From a checkpoint of a small mixture-of-experts model trained on Wikipedia: 64 experts in each of 11 layers.
Below are experts of layer 5 (counted from 0) of a mixture-of-experts language model. Rows are named router (the router's row for the expert), gate (a neuron's input weights, with its number), up (a neuron's input weights, with its number) and show model dimensions 96-143. Each number is 128 + 24 x the weight over its row's rms, rounded and kept within 0 to 255. Numbers have three digits each.
After each expert's rows: a language model's description of what the expert responds to. This comes from a sample of Wikipedia text that the model never trained on.

# expert 58
router:178131088124118116112137109086185130126145122154104149096138107111141150130133122118162139149163185148166143156115150110114124101134150125093114
gate0:100124136128121140068135132146128160133143117106152131148115158168135160178120085148103125089145114076152133184097110147124141107177101153135133
up0:131114122095130149128173111091181162147138125139114078089122141116128137129069141126126120131109157110131111145121117132143112097137105080093110
gate1:116095112125117121127104093112120146121135117166120102122173151151156081143141099148085143134121106119113157128111128112110132139116119103101131
up1:094137129110127138082129142135146113113146135131154129155148094160114116146144133138122192109185128099147108138150082128129106172147097114160152
gate2:106150092153189148093100161159174142111074086117069164134095133135120113122114118131147195168109173150175081107101148117103129093150132093130072
up2:157117126120139126125122119125138114144137130114170141153148131173106114104082127131109109164124166100146156122120184120107095155165142151105118
gate3:114131138109135108133122142112166146151137104129117092117111135139103125122090118149136129159113165120160125152125200132140117147157125084144133
up3:121146184139095115155079140143124117117133154136144109096114134129137122144116125114087139116149086122151101118137112158115157169089122124174148
gate4:151136129155159092114108151146125124191121099109125124177112160126158161128139120138149113103115095113076120154094134108139117125113122098101126
up4:106131113094161122105114129134195133134130144128105120122102148121132151136089143124154136120101123126107162125136126179157104134128099142098123
gate5:162111117082155107153157161131128143088129124178122115095165128136144109138099122153133153141084100143143106133111126122196130155128159136101174
up5:119130095132116081147102135088129149153155143096146146134155119116127113152105128152122123153100101152074093128097142112128116133112153082196135
gate6:134154117101098126146107095114162124146124129125125161114154106117129113132159114084136149124143138148111113125117083138145093131083154130124126
up6:119156136126116138139146135098105101134124147112140085174138102128165128159143175178125115142125139138115106122131093140116095139173130137161158
Description: Digits in codes

# expert 48
router:168164134110122158137111112111116147129158121166152121140128103121126180132120174125123118082138152161166148127138157115157089102118109082103110
gate0:111054123105079120116136129129084127112150091129173095120106132127123167100106147149117132141129087161128115122142138130121105127100103172087140
up0:175096097090151151126128114146133122141137118153103098148135104145148132163117164096163145144109130130144157104152168141096170089113152153132127
gate1:110168100109143111147136150127171120069130087101163158135123123123104175140074155152091136162151101121147080124118146158095116138149137140155116
up1:136132103077130131119118105129094175123105181095127150218135113121148143109154145168143101140122142095123153142166166120161148134134120161112099
gate2:130124128122172200112151104144109143117119128137116100137106144175162158123091167173146137159117105111103133175112136124127093110113163102131107
up2:116158090145095147137132146137148160107119132103107163112128111089105126129104080095081140156101136164146144121100119122079168157154147167120128
gate3:165122144132127116175161117124137127133140126156174137144124128148149127126166154123132157123133096147103106102140129123154152136178161119159141
up3:131114158119160111162144100154090149129154126122107165126120180150157109125134142140139074168113139122111106149120156160124157120122128140102138
gate4:137086116115148162160078141109086123135134128141118134109124123112139139146117132132108147136110117135155127147124180099127110139131128134127084
up4:064151070107152135150172116130106113127120140149139166119123080123141087112124116131177087163150143108138116182102083117089157171130142118137128
gate5:148101129154153156113092135124150139117136102172162111162160137119149131124113137121110178134107110078128116127151122170093147087128145121162098
up5:152125121145110104138104164137127126113128093116139124097077093119102082115173114167154101108113115141142134097140123114151108127146108127093120
gate6:093147130163133144126143108110145172102073123141101145166130107122146139105113093142105108147101132203184080092139136092133126120145133078167127
up6:156108107117104091122097143119146087145159140093121108154111169133114136143148163088106146104125097120106120157145120147161113164162092092081171
Description: Table cell and heading markup

# expert 52
router:159162086129120137092114168126150120162142089162107147083130154125095138131111115095178132094143157159130174162106108127152098108120103095123117
gate0:115090119139144128118094113138180144134143111158137122103084144119143134097114111125171126103153150147086141104110135100121173156126094156090159
up0:147134135131110130156145130113131115124143132142118114180141158117102153152112159151143119132125123172095146143182125174165150124154124122122132
gate1:161117113087087142113118089118138098098134128124113161111202119116125157142113113143108178121172131129140128122123083093117089162135144099115133
up1:128112131181159156104111111124105133157095110123140117126082109144147120131112117109163097148095128091145115161130130138115158121104078162148103
gate2:103132106102157171146127102124155151129144127164131145099114103152101141117119102129090126130149149101164123137143160123116140070183124104125099
up2:151116205135083123136118116151136126130126138129131086165170143107138131127138128126117087142149116086128137158102164133110072119109125107130137
gate3:107095119117149129163099113151090162124145170133106114149087136107158141127105112157086101179106144123132133086135177149135120158143101108135111
up3:114156085123109153100131124117135119114131110128158123097150069090139107130181146117137141121105116152129157142119092118174131121099135132112127
gate4:112153160131116146126134095162105175128112102139137089148118160146105111137114091119137136119134143144206096120100174154080102121135089134161159
up4:138137169146113140087128125119129139131135080150145115150123180125136103127151163158169165130143165154192127123125091127092116127139085127094142
gate5:124151125155144151139139137120128156151157133137159157122126120130084088121112098136125107101128117143123126113153119096131106154139112078121206
up5:098132145078092103124147099130093104101137125126127115163119121100134134130123154124131102150113095145100092093112129103144126087142170150090098
gate6:125114114127109122109153123137152106154138095165133103141108125130142132155152111106161134174139150114147094139118136125101139159131114148138144
up6:096140121113135099088095161141099149120147099093130130125137128096112134131170136101128161114131165139122119149075117145109146170134098119129128
Description: Surname pieces

# expert 63
router:159136089104112152110114136084143118131136097147106144114112146156101160128123117125138119108125163150176143144110123161139126106098073083085080
gate0:132131161149145127103096116126135095120086130107148106134131133139118082174114080151087142109155115104133152140109097164137148100104125097108123
up0:128136168153113130113084100143146125102155158088152116109124133094148147147125171118115129051130071113105103147123114081153128156126133175154139
gate1:124115168102174152126129158116168125127141165109144154139183119142138137103114154144157106130123129106184114099142088140121106141154122103140102
up1:141116158134147153144162150101160083126152138119122103077116129103154150119146124153176112128137133161115154112142124146112124107121174087146158
gate2:135132114136117088126091091149096105144122134149108134138121102138169082157073134134131145121088107125110104149151120152153164104117044120122089
up2:140102102118126127116114120142144076093126123135083116125166143134125142128104190117150121113087147118132110127092134108153147119127143113121130
gate3:129118100118104108125142115087137134134118103133104139156118110128133122116174166159131113135153135109179145175116115128144152124159183126140103
up3:143130068098104073122137158096090113083133091126123158126119153114108084136106109138120139104087094140158115170210129125173160150073113114158166
gate4:152142127115152116084116154110139156124119087099130136099164146136146122125140128114162148071112120146166072169098146154105128112155134176125134
up4:109130118114140118109170125127135164121105105090158130118150089131163123142131148069173127122144159129080107135144117103165107121092119087105169
gate5:160118145109170117178131169119141123139116193114145176132123128098120141149147153151131149139149101095158111146099147113149131087125140138113088
up5:134125097146119109109114126131163172098138121156140171122117115127107109109180085131156131145092110112123160143144066132144142111051092088111139
gate6:118148103105140099109118110133132197098163108150133151085141146148153114128157130156120156138109164085087139139147169119129158137113118140100128
up6:119158122174112133137129142126104173128139108135129144134148166104142131135132148122132110123131111140167124132112103106131114123153106127104192
Description: Spanish and Portuguese names

# expert 34
router:177175108139155133110149114101176142145164129144119143150127153123150175151120111106146110111113144176152161134110115124112119091093098115126090
gate0:128153131105144149147133123153151185133146128155140105126127111084124114117120103109087117134136139155176100103140113117170122078142176128174139
up0:102099104093105150143129118111114149138141110147112153175104148102128096113127137113108070166115104185176086157107095142130138123149110106130110
gate1:172089076129138123124162124165148128114122153136097103136158146096165115159089115110144095146112135124093169166093129126132111087136132119111131
up1:112131104104173103114179132100098123128094112140175115139133139126130137150144116132114126159177155135162153105107181157129112179107147176104100
gate2:142169141143152150133131125101157117134120142130086082126106105117159152129126112086101115081116147118143110096135096076123137097151156100178122
up2:154090126153136110124117127134083120126137113131145159107134114144168102133119145162124120114141101169087159115088153143105122117127130083048147
gate3:120136143147131130139167123169157171120129135118104101104100103166117145078122155135133129107142113157149091109144124129150123098147135132125115
up3:112118097152154121144067141107121112111134117114136110122090161136125151156110122163099121092118143125128126087132121113100127119110094135116151
gate4:132152096160113153133171111119135120119174130162122167151118126126125156145148147139114128105113110141113129113137096144127162126132132145156115
up4:111097142158108106143129092180115161121108125082130108108169153157130092100148151125173120136121089121108119120110122154135142181095090180107164
gate5:125142127118173137082099124176137154149167136141087112215127142125158111089149120161140170125127108065142092111166114096149128120152124108174139
up5:121142131137144084134154108112092116063167068154129150167104082141169150148103123120139112079131171112111148114093167180130095146150136128117110
gate6:142148147148132140117146117102143172131114153124129149139107133105153109120111149097123081124189151184108086117136090139159146113117100120174130
up6:103139144160142130118127142122131144098107128105158129099176160096114142151122133152138132127134132110113098138142144110131119100114120119152158
Description: Relative and clause words

# expert 26
router:169128117126141181139132152119125168113163141151134152110176141128102151157103109124137144128156168108124153134094166146156130126123119095094081
gate0:121121095079116098112176179124128123154153136122110115114127126115152119129150099141169096162127148129134147126168105119111142133122086145103112
up0:115165153112171081148094163135127136123128128122108144092074144119091109155140123130134137126144091113116139144118148123122135092143121137104139
gate1:121116143107081140120139096166103137091150135129129165110134153127148139165129136091142149129122146097144125147177107169100142139156133114124144
up1:165120090164129124090119128126146110154135170147135133110143126103155116148131115149148135154059137117159129113101115122119115075107123078128102
gate2:149118106180123103128131077103124121154151117073086144122186110116104159169166149155138129093132182145128104101167141153107140155132096121177105
up2:133129153128115114105135131155133153152138137090132134100138157152147102158119107128128146075100139117138135112138165158151129122119109126158111
gate3:182106116093114152167112144128115126113122107132155157115152191105145105117158083097123101153142112158099119148104102122174136158136124141150128
up3:115151157139164095141181119200149142109116140161155077136118125131138131106135139125092110104107197119149080166141104125143140154145126129162137
gate4:109117148108160145145171143118128113132103130150069126091154157141180175116076098123132128119140124157130142182133109121146180140079170137154130
up4:146104134159190148157130132141112158137073147169141132096142194113162100160125115135146133099101127091101100137152151142105160118171105114111124
gate5:079172124105122086119173126129114130084109144138144154171085122123160117144106130139112100109143109136130156124119126149148145081154112113126117
up5:115142112105110143111128150149170115125136120088184119093139101119126092120151133127141155172125142150129085150123097141127086113111132133095098
gate6:131094091058082157149128105072116131140147084093102124092112131097116135133128140124099107132105145124140115145139139138138127132114144157078075
up6:128133182107133154157124109093137131146107086118124131143128139122102195165141151127131125115170140137121111139113098103107116098100128147155134
Description: Conjunctions and contrast words

# expert 16
router:128133128137157109102150111098114142134136117166125118107122124141113131146097128094158138113112156158127161169087167143170080129099088086090085
gate0:109116175156156167144169151083158131117081157164152086113163136134133135134118110099166159125101129131113137145093117041148099155129159146119119
up0:089111118153112119095115131140130142127111134113156125104139153128117159150099132126136101124147129131134139085133170137131118183139140116141163
gate1:102182170137137068128126159152164160082163137118055141115150167129111119127077160116112115127124163124145098138108144115114107131108151102116099
up1:134146137106091102123128155115169103122110200129129080149139109129112135131161190083137150148148129149113112132142144083154132137129167135136111
gate2:125126140110123161124149135126161141096118096122137147125145147136130119160130110155118104082153116139125115153134149146151152135157166113139143
up2:118143163144152142132182136177153143176147109135142142115128141145136116120139114106139124112109134135118070139140146141110138095157127137126144
gate3:110124121127138125128127124116114158120146162133117082108096078110144127110135155148099145123145108074093182140158151106145157174112197140136141
up3:151173138142140172113152140158077125157125156095100150118134174170136106137155115100122115147091109125075126115142121094160088103113126126141128
gate4:120072164093093161130149112128141133124128112133100146125113144156107128124123109134138090108155115116085147167093122105116114135100107098154111
up4:083108113180118152150137135145166127179137175174110126114163097090122147138120134113170149161111111136105146132120097139134113103086102117167079
gate5:127163111135125138091156146166165160118140132084121136139135138165138111114150116114152131150130144139146098116095132107142115155125105144148103
up5:120138113117130129159181144113112151100154139129147172124130103154134127100152143122142114131108145114175125108120130110104091108138150142128143
gate6:169133112111119162139121122091122147153093132149116114157151100093152195132150115130153136100106139147127133150100145127154161162124115080131120
up6:120100108099151131116144139149136116095143136127088097113131103083173077157152121122125167102135127088119124122162130132134125104119096141121143
Description: Given names

# expert 55
router:165122097094108126134116134081134162151135141179110128129116152138120154128121127094144141094121156146154123122128145094129143143135132116133138
gate0:165127143110155084102125164179133127118141122100121129152133125118104133126116132145115130149133146120184137148165111130130151144148193158191156
up0:156105096107149150136076110122101126154106097109115159097121149101146133147135135150143129143120098166128128175155152130144084103165108097148131
gate1:145134151126152100106107113156150122160149125151103096144120092163128104130124166148149138100104141189185127151119099100119124129121139121175125
up1:122157135122152124106081158140143112179153133114136127139097148138110104118128120131117093127130143161130165175116121093119127167113088112153121
gate2:116151154138109149138116142152110103086135106106130076119123139146114121114129116115124150143123143134175121108166133140105126160192124120178117
up2:132133126098093173163208126133197115097117126114108150157118115092147164161158126154103101135110140175155116089149112120147111098152123136177107
gate3:121157150085141117190132139143093147156137162120164141156107127128150144145087107123109071126124118127140141110174119138128176123122134178186114
up3:088074093135106148119148162142085082138116116129130112176165115112141125099144133108124128076112147151135141107111118145100110157151124149140113
gate4:152118177113164151138094140121123169126147121119117107107135155134160112116118132134136150088188107106102119147079131112140159139132120110119076
up4:107154091176173121119095125135104104143126107154102154138105126112139140109117135133101109094154160129158111123136138123147072139139144132126114
gate5:165137118147166137113112143093140133129125107110135151134124120103129119127139148170135185126153122135129126125134111090153148130131163134125104
up5:123141097103073144137128166109109169095141116113131150160092096123159120079162100145147150137161134137127112123124135153163142124122137132088116
gate6:157146127084152127109136089083097115153108100140124139147138141155126119106123107107144188167115132131131090147111117141137120133146087132154155
up6:136170100092141118135140120147159151105137124117163103101136165160078144119178137103119133129136156121118115157113085136178129107145142145112063
Description: Attribution and approximation words